From a checkpoint of a small mixture-of-experts model trained on Wikipedia: 49.4M parameters, 96 SwiGLU neurons an expert.
Below are experts of layer 4 (counted from 0) of a mixture-of-experts language model. Rows are named router (the router's row for the expert), gate (a neuron's input weights, with its number), up (a neuron's input weights, with its number) and show model dimensions 288-383. Each number is 128 + 32 x the weight over its row's rms, rounded and kept within 0 to 255. Numbers have three digits each.
After each expert's rows: a language model's description of what the expert responds to. This comes from a sample of Wikipedia text that the model never trained on.

# expert 18
router:084119086122115148158078110125150165173086105085191164123155116112152115099157153100141129178154174084137186095082107107147169110145177073113135159087134150069111180146108122138108104103124074091116184164135107085112180176173160103118118124141123095049201135051102149117116173116188116092
gate0:044069149059137133175128142091180064150135163091076163158131136148096151108130091109051086147143128125157090112166117142136153020125099113091162183103132175060153144099134121126103082153095183084130170092115192122146160130114095128125143149147087120131135141102136103087174098144099068143
up0:065080134079129132109186094096193077174093166097103181155116139136094158105086128136157159133096142124178081109099118121207158084133134184139145140164071108091109140135118138180142114161122156122106161097107136096132182172137049152154103111123134107123156088118136125129149159138107102132
It responds to: Final pieces of foreign personal and place names, often before a table pipe, such as Luttbeg, Beresford, Ganavya, -ina, -ia.

# expert 5
router:137098166096176180144118114113075174113081105117140163066128109137154091128138087121151070218166137087083102076146113106134150120104108107148115169148071139109116142166145107101116117140154148114068156164148093116125135208087161053123111141125093104113176126101172114118116164097209127178
gate0:129122143100144124100129188194153153128158130117110129104112128157134116128090098135109138098110129167161080132165090130135113115109134128092151158100109096189088129071166154147179096135208144062092144131105150103156099137133126120114161141173155095173182111160121139116161118080132131162
up0:162144157104132104058154157155113192156071119113128146123134128142133152137165143114098134135050134148157089136100129105138088186135108077103141109079131153160155154119163162112161064142108143055139160085100164111173093174143135157071172170200115150169162102143148085115115134100167136157
It responds to: Articles and possessive determiners before noun phrases, mostly after prepositions, such as the, a, The, his, their.

# expert 14
router:093168109104124125113066150116095176157140088119167124093144084142178149117176152105145128117131153131113161092099105099121163123149152095128138120100138132121111191137132106116094092121171097075107147184154099146115135139157150113147146125170188076075193111101130176112106142110161109089
gate0:182181105116110121081051154127175092118170190196082123081147117114121129151136111108128158135177138110132086077140108139154154195061136182092126155151096125126108174149128146187149135112151122147135129157148118158098094158122138081112106119210133160181131208111142130077163073061120115140
up0:110117191087166168069104130133125098156113108143081166119133158111134145192108148141134135114158145188125151111108111132117133070137097110103119133202121095107149138096085125105114133057142090056121153157089131094183174082072092178166167110109139155128182099149095104133153072102140101123
It responds to: Country and organisation words and final letters of acronyms, often before a comma or period, such as AFDC, Mexico, Air, Army, European, Gallery.

# expert 4
router:128148096108106167112070098101098185178102093117151134109146075152159136142169149079143134150149193117114140128106135082136136131113148091116157154110119140089115184157096114128103099073170102101103169156140115110097170157101173110143156104163128061068156096080129165116095166095153136111
gate0:205122049076114134190089153097135117099138110125045109103147118118101118079114183060110106103119121122122117163123111150185112164185127054130122113055130154084075112121151121172111143094046178124108125137173142174193173161148154121172155145168093133115130072134148083089095149140124176100
up0:104163211105088115159173074108081093108126095097181102203108100121150107155159179141093086112143168104112078124118132138114133167092164106096094169121213121121070117121148183080153071167163144107151167112102091139106102141164126103136125127109168205138080128204132141141139128136132087154
It responds to: Pipe separators, dashes and periods starting cells or list items in tables and infoboxes, plus some word starts, such as "| Turnout", "- Music by", bronze.

# expert 19
router:092153085129100127140097103115075170145067115090166124127177086113145154156149168070135110142147193103103167128134129090106153101158143106112149174086120166113101171168121112120113092077168070086098159153150104121086152174137158116102161123126114081100160107089129159127080170121153160117
gate0:118139125123130118203150178162066200163201108143113122093158155137088180068151180120135145136203125081107174134142151177091160081160126109093180120080086108098104111100109092136098123145110110105196131107192110083079126062126182113113105134111100089116126161155155181140109106150086125091
up0:102085191090124120185098157180134131127128074143139122087133177138168179071120142126093133152090134087128187154137168145145177104081136181153135074136121099170157034087095143178113139129139171132167094074180131119148103070169114135121166115096120081101152118146116119183115132169126090128
It responds to: Single digits and commas inside numbers, years and coordinates, plus name pieces like Mc, Dr, Mac, Dist.

# expert 1
router:106166089107156137141123150026116164157095197077141148068188125147140090072157160123143100193182165157063146049107132125084124113209142157102200153077087150155094150138130125167085127119144095082131142085136149162119188110130167121139115176139148112144082140113166199137104117094181181124
gate0:100172111162177135163213187108093063146112139109084160111124137167111123144107160115168148163128116152054149085084130115161116113143103118123100149060153137155097152109117093100151117132178148118147140135144175168145134132210166125182141059207099165130167118109100153122161072073100160096
up0:108149188136166170076152136140126138085091149086163157147107169120110130126145143104210115156141159096133100138096075075126156114070085114137125116119143129194113117096148127104137171051158148066179145075139162135127113100160170166105097159129116150151107068125150127122079099130171064142
It responds to: Field names in infoboxes and section headings after a dash or ==, such as Location, Born, Early life, Genre, career.

# expert 6
router:086154070079124156146141121035066115142098182114173117071151064092106165068162134101113089177115120102086156082130071105089134064160173114059179135139115127124114138117117111200065109086121118114137125138161115098142140091094179111134140118183184161110080163112168140133090135065134186131
gate0:065123191127121104164159106174128105186117145145111116150117116175073141128081106126125113077122170123109105208164161164109157144133095065119090182066161114091129107192152139126092152067107181122127110123102182159126093071175083176177136127156186108150072164144077176117139161149116109090
up0:208173177132126129158119183178138106077169107188129105164156136148170167152154112093125144085151116114096185085098134063161125142161131046127168102153143155157077093138151138166166070159028141156155161153147137125105183073156074101073109155093069089105204152180165152127159079143140152093
It responds to: Possessive s after an apostrophe, colons after infobox field names, and his, their, its, degree and minute signs, such as World's, State:, Personal.

# expert 0
router:097172097128138141144071148106132144158081109123170148114158115154175147146165123100129160133143189112131161129118093110156137099171154094138144152097115180099117206117101114145114122084151094057114156134167128133092164189135153114129120126137146092086186119116130162123124178122159169106
gate0:103134043160108149153158150112173114109180100121130122096134154156082130129112180127168101099134174171106114159136152108117161135129112097172077068138159132156085055097091115185107122071151108181088135087178136169123148111133148180063138104105073123136111147106082103125119098100087090194
up0:103122092078162115071133183110117198123154143147072167123107102114103113162143164086119112067078157154102162110198108164115121087080168157140130139108147112126120117108105156136121184171131139122154081130125164134084121159141116111116137093158121122139126091120136124191130179165074104144
It responds to: Last pieces that finish words, plus whole first names and common nouns in prose, such as re-union, dep-ression, Peter, Avenue, water.

# expert 15
router:108128074100115162146100127126105179168074118083157163109152098142161109125171159073145113156156169139084153122098120093112142117150141093097162168110099148084118191125114102095123080099147083092098175144132120150077151146136170095131124112134140101078169091076120186121118172094200152123
gate0:098109095135150157135101093099163133079113119100125104116153126150168138151135129090125163158102088114166120134112121158144189149129135137095160127071142105149167165143132139144125128118099169150142189083157152180135198146182196096096094180161092131238090084140149144100112112076114142096
up0:149218118167108131143148123118080146128161122107107099128144129085093128125114116137097059113105106110142193143117194180134135157113168091181126112065094175135110135106118170129093138136127110158068093083075055121101071146133117133184170083138133192046100145140121122136162149193092091121
It responds to: First pieces of words and names, capitalized or lowercase, such as Ac-res, ber-ate, enc-irclement, Voc-ê, No.

# expert 23
router:108150078082072134178121147106107129123143107112124165160156106180145190081135176121134087144177120106075121106112058088142150104174161094082161141138103165115104122122102097096129152115107029110097137176118098186134153178124135087181144131174201144111132071056165102189110151096118126096
gate0:081113036126016123171128130087126084136170184065198139125138098120184143127159141123105085164099117100089159152096158199136147138133092057065089151094167161132096129155145117146126146060130098160223144144111189112152164180127179127148110138176158110147169125126185149122152081142111101074
up0:227163154166181111096071118120158154097105091186037132137122146160106122119126095148122123124170127151184125121113135033103103138150092146173136158164090119095128126095132106071095113158142167085107058135147092130074036082163074104133105094095113128112068159070103085128150114114179148128
It responds to: Slashes, hyphens, dashes and apostrophes joining words or names, such as Dayak/Iban, his/her, and/or, Frodo's.

# expert 20
router:107165121126111180174139122083138148144065147126109154123146138110125110077152118128136101135106178102110107133086146131132140112139127101094096170085167150094074198127111132148096169106091084099054152132136069105139209164118186130237110108170133076139075122094122140092083118116132178093
gate0:057099078150133136085143075047067141098174103128119122114102127145049073194136139128196088141161153072092142141108089118148117137133094091103145121066120157145106161122101141127160161114115092167149155109129096110195081147094146157110168120175127142152104121179094117197179172134124146127
up0:082091060092128186139137111086151126127135159151091099177101113147076145119084135140121109074111113114126153128121119098097146117109129138083139136112146130131141163068074132150193135160101112172129106090108060099146135102090096146097129143125065154172081110149077124161147119164143122095
It responds to: Numbers, percent signs, units and quantity words in statistical tables and prose, such as 67.31%, sq mi, $116 million, 000, total.

# expert 2
router:083148096097110146137056122098131187164108094104164147136161104127177143080142139100145129120128170128106180125130130101140167105148116106134127116083097173113114172137133138111123087112163111109106152146178087116137190168130177098129164118145167094105182097111108160108113186105162133103
gate0:138127134111044116082044176143094190154124116050132070171103111125140134120114174149126136081082167115129069130127101113136142155118143184115087160142060100141088118089084093056133128109104134144138159123132083132132173108143152115128179107123118047092116132134143120079092115111162118134
up0:117134170142159174133124084134119089129122102152115145173148147172120132169154082091145191184135111146193195123125155145137115069135143157114116085081161192105179164124108142174155170095123100165119178128156158121142084227084107170168159150110123120134151127175111102183137162157100128144
It responds to: Words in names of organisations, titles and places, often after a hyphen or "the", such as Secretary-General, University, United, Division, member.

# expert 22
router:125126052087099121126098091119137133120125151087118180132156109149167137133107117144123157160131143050114141139108079131115135104098136101131104159144130171131137127146129089169102095084173072074146165160144054144113121142089144130131138119196125067111210114106182168152105186102114159085
gate0:145123178077106097108165102188055115108105168127068118087139161141172074130097106125084107136172113113057130086081168130106099086133092165136133117102104131196110193150104063110115106050136148118148155173085105106093035194129162171127107093190168106103120099113163144146170194128104090125
up0:119122101157163153114094093096129121150135153114078105128108148145103183147159170081120135129109171149159081165198055121171143137107201108177095149146119146082204108175124172126137147162100085137086123123138105115154122134132141107165104153082067109150117106155129102115115062113200147092
It responds to: Middle syllables inside proper names and rare words, such as Derulo, Lalonde, Militia, Tacitus, typhoon, Ducker.

# expert 13
router:109100147068131183191139132108113147120123172107106117126161125100092208129175114079102058164140178143150086100102142096095196059155164126076129178084114163092085125087098175123087105099176114163099126154129101090080101118119102091154142072145144121095104101127125120138117123102154126076
gate0:125128143137118123145115092106086122105057172121117098070146156052131121157156087164108147133121230126152094126176160016077114078141190146158114116118139131116072188136113182164170106110107144178128108113141125143112178182116114100164132107138098118152082199141146130114128152123129114143
up0:140108116149148154101136197151167158177195105122112166185116071202153132107120133122132171115157067129086161133069099190192175141116106107104108153137108117137172063137120114073105148144140111099134158129132086096112104091090117158118107140090142110111160062147150169091142090143129131153
It responds to: Prepositions and auxiliaries within running prose, such as in, of, to, with, has, were, usually before the or a.

# expert 12
router:079154076112100158144074143111100169167103095103149158087162081122189113108159132115123149160142188112108140104125150092114150113122132102139137163074122155100108166128118103107084126099163102087082179149143131139087177176130176110124149102161125062071155098102103176110110145105195149112
gate0:106141130135149150148074137116137105135137094178089086114130202166130131195198138128118057154097225086129137171157172136125151093182101049119131141180142095132104153118106109099142137100087184069073105164125116055120145137140066153144084164133099138159136186091133132113105112083132129055
up0:100147157145145140126110128127132051160092117132092174121108032137149125122112129073149110161203151152073116165172091134116102115114087078112132123102128159127139071143160088082093131155104140106136092201192066091197171084176062132126105095087141100106157144171166142122064142105102112102
It responds to: The -ers suffix before an apostrophe or period, noun endings before punctuation, and capital word beginnings, such as Founders', laborers, inn, San, Gr.

# expert 16
router:112174103124144139147091126125101192160117097116180142092142118141162159123172158097151137115176181122102146121092135095130167109159143092124156175081094164114103186154092105144122102076146105084073151157141113152063166158146147114134148120127144068081163118083093174128115143113171118130
gate0:110156116127166165155106115133147088146117122089107115172144152122122176098164181120171076111112168092116140107151125133138146119129121111077138156139107157104080076124167162133160129144130118107093083073107095108079159104128116153131127089149211076131102136203101092135126109048093124153
up0:097075139110103087132143125124095142075140109153148081115128080225117126145117125108093111127150173156092094160138128119159118106108185079159161140046138104117152176118088033149101097105123195122111112102142166067156083163077188123115139161128099162141091120092137180084119088154152067180
It responds to: Pipes opening table rows, decimal digits in result tables, and bytes of Korean or other non-Latin script, such as "| Heart of Midlothian", 15.212, age.

# expert 9
router:098124072081089141150069104101081192166087116112148126121181072145173124130137141111161157115152153126096159116109134106121172088150141117122168130097086167117103182131102124121098104106167062073089149151145099124072145156132176095123152109145148057092181109079120158125092179132154151114
gate0:093126115157128112062082144038115100119119109167126166122150121175140154151140143101170166157129157078129060107131114102120117138097146136107169111125122156128125130130122119184199138158228101130081103129129136091149142171132102132107153043164199115104076124198137098099105180107134122104
up0:033167137076093099129114151108109164136094147053137115135130157083161191086086192112115160162111143105126096122093168126130095196145124123105064146089136130102134109101138152114108113088092121103127131109187101091112175133109123099190099123085114148110152128121089119204124131125113164164
It responds to: Table pipes and separator rows, sentence-final periods, and field words like Released or version in discography and table text.

# expert 21
router:113149134107148134181107129121098154109098106104085179149161109123182133118180188127148150188116142081144079133069120129126143084220200062130140167097140127069089126039073152161106141094129121137107182159145095163064096143146138124202148137113163123119101106110140139159121137102148152067
gate0:134150131115098144191137123164083161134119157143155092094155090122141133137139096128134121057131172128151101159168227109084109146141134183145179186039109146161117119117116137127124139150138149142086122131143095128126121129059118169114089136118062111106102099104121125088079122166176115131
up0:130146138165156093072092088066148088134155105125118111117126162137110131155093148136131132167090106114110169068083021167184124073108159121131095093184128123083109142109087115174142108128096104127148110155120155109129107142201173077137152096158193110089134148163124167172156095108125115112
It responds to: Final pieces of words in prose and function words like not, can, could, because, such as imit-ate, ste-ering.

# expert 7
router:128109101154098115146115077134089166217118099111138161099182128171168167127135117063098117165134165104101117120110129131098131142194151106092150180122118210074127153145100131123124130106140101145125151117143078129113129139137172116151185142125135083102173074079153161141118094078157082061
gate0:146179137118113096174102135141113150201119070127140098141115125181125153108129118185125160133160119145091059098137087116118109128084127121107142136193164126059145141093133167157174112034167099103173138149125129145114078140173138126134157141116142168132102143103177104173090130136164166117
up0:177116170101160125083171138126132108158128068056123104135133124192157158191127165114143174119158095126112087085110097107157109123088109184101136125085120107121129132175153137146126071091146186147123138134162130100098125095174165131141086138115167209109055171107125090114122134094188149124
It responds to: Lowercase word pieces inside words, often after a capital or first syllable, such as obst-ac-les, st-agg-ering, rhe-um-atoid.

# expert 3
router:122188108143117187129134134104133100161112179139137112089149064168137115115132158145152069109189154126096162106093106153143143090121127111122204125085071163103075131084151046201079083073171102123103137101171119192133138160134150094113163084195181106080079099139110155142105144097129148133
gate0:211102166128108124095102132090128127163166107153125130134145140156137087119127121126135141115122100105084139174123177103145103087119100164108141081143118111139201102158101149143155145070111088127133165147184074128142117103160138133103123173126151101169162096136150049117165125144110183183
up0:183095163083125124137160105096076123110197084137112122064133162132091129135115150106120130121142145085115139105099143098144133110130126127127116092131109129140103134079116113093122109073105123190190140222126118122099046098135074139166130125163086129095126143164137132148161129092157149135
It responds to: Line breaks, blank lines and clause-ending punctuation like ". ", ": ", "; ", "). ", ending list items, names or infobox entries.